config = dict(
    n_layer=11,
    d_model=256,
    experts_per_token=2,
    d_shared_expert=128,
    router_score='sigmoid',
    balance_loss=0.000436,
    vocab_size=8192,
    tie_embeddings=True,
    optimizer='soap_variant',
    lr=0.0054,
    beta1=0.95,
    seq_len=256,
    steps=4421,
)
Below are experts of layer 5 (counted from 0) of a mixture-of-experts language model. Rows are named router (the router's row for the expert), down (a neuron's output weights, with its number) and show model dimensions 0-255. Each number is 500 + 40 x the weight over its row's rms, rounded and kept within 0 to 999. Numbers have three digits each.
Before each expert's rows: a language model's description of what the expert responds to. This comes from a sample of Wikipedia text that the model never trained on.

# expert 11
Description: Action verbs after subject. Past-tense and base verbs of action in biographical narrative after he/was/to, such as won, began, played, received, took, joined, spent.
router:482539467506415501459447508508520529520527470515507508505495494500541498633466531523508492451511502464479464438452499490418453526550550514423513584494478455488533523522500464496547538445491460485491535465493519465438452572468420526516472454576473455469471534530496519429472499569540541494468459477488462495491516486512494468553455555513506445466453506463451538524491496501367478497481513480458529483511390605528533573485507459526472451517444437520480433526528519468534423520477502513484420461576480499484492495528476531555488492476563501527470414513481494500536548531463549514488493515545536482532539523472468528463485432531447453493510489559536489420475521558440540493545507484483500554545563499446477605468480489557576530559486448584564499525453456473485468532558509
down1:556467553529505579443533365474474469436518455585548514451506478441419550555537452527487499517531516501502438460489521445507514550466522448546496449516568520445488490544450495497506449403511495566517489436521460514431567582498544499507529554565520469530453489512534597533473498534527547521497519513492457501510457516509507477457517442489570572570457535463491486522474505569469573546506472507543511489469463490438541518465531551559560439491477507516480484510484530518573529480433521440480541469538528475554472440548479515498488518502524517515512498534511443555497561437462477480465469459531499554515464558504593482448470559527493528503529504561394442471533448490522497573548497480529540537530460513512512474526505473450537522547510547505501479473523498556469474419531575

# expert 32
Description: Prepositions before noun phrases. Spaced prepositions of, in, for, on, from, during, between, often sentence-initial "In", usually followed by "the", "a" or "his".
router:534547489495480455494495498525544487533510577488517516555435502515498491499500532557536493517528475469474509490469500460543400524486485459405561546481439529488543525474496542492523592524485440470461547484496518455503543478451466520486470508504540469486448500531481519439502497512488536500507511495482549493531510494548558449528485525473443499453459500480536450488501449429424495498434522411547517479540498569635490530534555489524421497491509392439454449509575492473550468532591524527485478472577432542490472506498466471533451510495477491546517456472459448524538559490545529511546515556484559425529543480514518483457479494397445426511480519540489566441522550474441535470457539474535500525538562477465495546494557555454551553522472401535520559559487402508471459499533506
down0:458433429480475513537489518531436507562549495507481504412528484499439510526499470510560528533481523448447501505542474499450491479514519599575447527506572503508481468532517463488464462553498496458519495553556525547548449438590514461497518364486433526497476524554486460544480519447452506508527529497510485565442490506517523432467485560491520397473540545498546491566503506471514451452537455550430510528589463447524529514507512595483525466549465492477532498511471387523492445500547528504524464538501424482480502469436521478532512488506429504463518510422452488469513546490529516525494443512525525443467487478533493460498479506456505527523470527460548479498537450514457569482460460515486414520450530451502511519503447497430537411406553490525456563446449553491489562515521558

# expert 23
Description: Initial letters, word starts. Single capital letters and short opening fragments of words, especially taxonomic and chemical names, like E in Eukaryota, ac-etate, h-ap-lotype.
router:444513470437464469493477563546458576535518491535497467511415504492516478561424569573513533517465456511506486482467584489508417524510498485459545577540506540513455543417479484538463599519480467518514490420548516462464555485525499495458447547509533501447458512519431550426478509606511526546516467500460472505452516482571511493545495416492430437517432512537496593503520487542416469541509525498574522487517445512567540501480455520512405545491427463491518447498478498456542483524522500500497495470582449540467445516525542481488516415525493497466560436498529493525542504527531550515523490518465512516538504533438491508501508499487509508521562508572439505436466536485479446476402537477495534457542503540447552478461531571518514523407474441464566541499505476479488475524526493
down0:512551546470457471549489532494461545508444481471464481506565463501580475509563497500477551548530529477598546421490509527550505462470503565503479510500523462529622511485555509531417519537467510476456451506486520583527490475463425556520501488433459540535540552503491615489524480536499585504443499544500504459527528480485493514472502485470523501496561537568513392500449470473451510539522469532559469460500522520446508490472490506451405536518603427556459410465570455486517455515470450418480459480501569484484474459480487500484494473455509509464466472494559469498525501501536551524490436563478540536559483456531501505496474501575556540520519399517473517491562432471495482465516453473484499547477594459462427503533527442455526504512488458521520512560499513548455484548512481

# expert 16
Description: Lowercase word-initial stems. Opening pieces of split lowercase words, usually after "the", "a" or "to", like tim-ing, fe-asibility, comm-, attemp-ting, exam-ined.
router:551500531531484459529552534529450488502553517502514554523467468530529469515450502537478480445503488492473430536485506503402461545531606505451538548537506484564535560513475526558547559486477466509413552479492532517453461534484487479534512477527534493548437538462484547467505465554477558525506505490462458452498481517556538487493482504570463474473405539475485540452507473508482456560422491490530467469421471502535533554520494450549464427508482419491531481470514438544489490542490547543533486411505414514542518481477518470584505494559585542465523430514497501547486536533488548520538510500575535520494541471409481477404493418421501497522490527563483488476539587493536515472565595391547550463472520442521556557530521484489516532466490499467531514567490467531497463518499534
down1:510555523460420482499545465519463516520607515522458505515546513528534481480500468602480493521479448400468508568499495481515459472501533416504517504532547552518490487466540523471520426531519483552524525484479493536521557476477482517472476483506560506486473459505555486523529463457523542477532454564402571471483530520453563486469431515512464527538460490580512435496517451554458554567500483534520548469528486442422532539567486490516483520503528471433545527500473486540532472479484543508431470479471520447544515554566473476533513470477499494404562499506493480571489429512431538557468541513589520442523549475496515584450491581551516509467541530487510496490475484630470528491451463545446487429469490526458471501448535470494503506478427516520488429470517517619537483477462447

# expert 21
Description: Mid-word vowel syllables. Short syllable pieces inside foreign names and words, mainly in, an, on, er, or, as in Kazan, Vichinsky, Israeli.
router:467505501507471498518496480452513550460522522522579516541467602478502539539492487516577507502509413589549452515514517543515429591442505509464563519541469486522506545520473533554607538473480477516471527482488544419435527535504516524536511417501481447525519527443450556428508576584494510553403466504507457440529492528509563431533506496514537492452493479483463489435558498525416483521561496490490507515498460498610469538556566445534500510514518449511524507502546526526548476419519458499475452457606509508446493486479529483538491438416549488523545498535486550565494522491480520513539491505513505441548508547488488503492431544468443529511487560531461530424476510520505503459443476422545541543526498481449493517437479550502482531478456395528564519503520451481519498485501528
down0:558455536571508457537509558579544510459547515565547459526490464541529517508480531583555474438467480542448538482490477496439563483468394561479593466499557575513525511543530497546505497563502558474537563486523455496461496492527546453471482572515516535524391482521587440469486534484472482485489532489478580469503470520514534516487545509428493457499570523565541487527500468479539495473537523487521476468467540521503454547489587535444452506510542458467540499479524486456456527427541519570517563495510436539441473565500503466458505486502487496455496505486455527462550473520565494463552513522577426517459510442460573523549533469405480465528518528488470469481517473530572491449534509512510490526442477473447526422547507571453434508555517457457526459480460448470456517522551537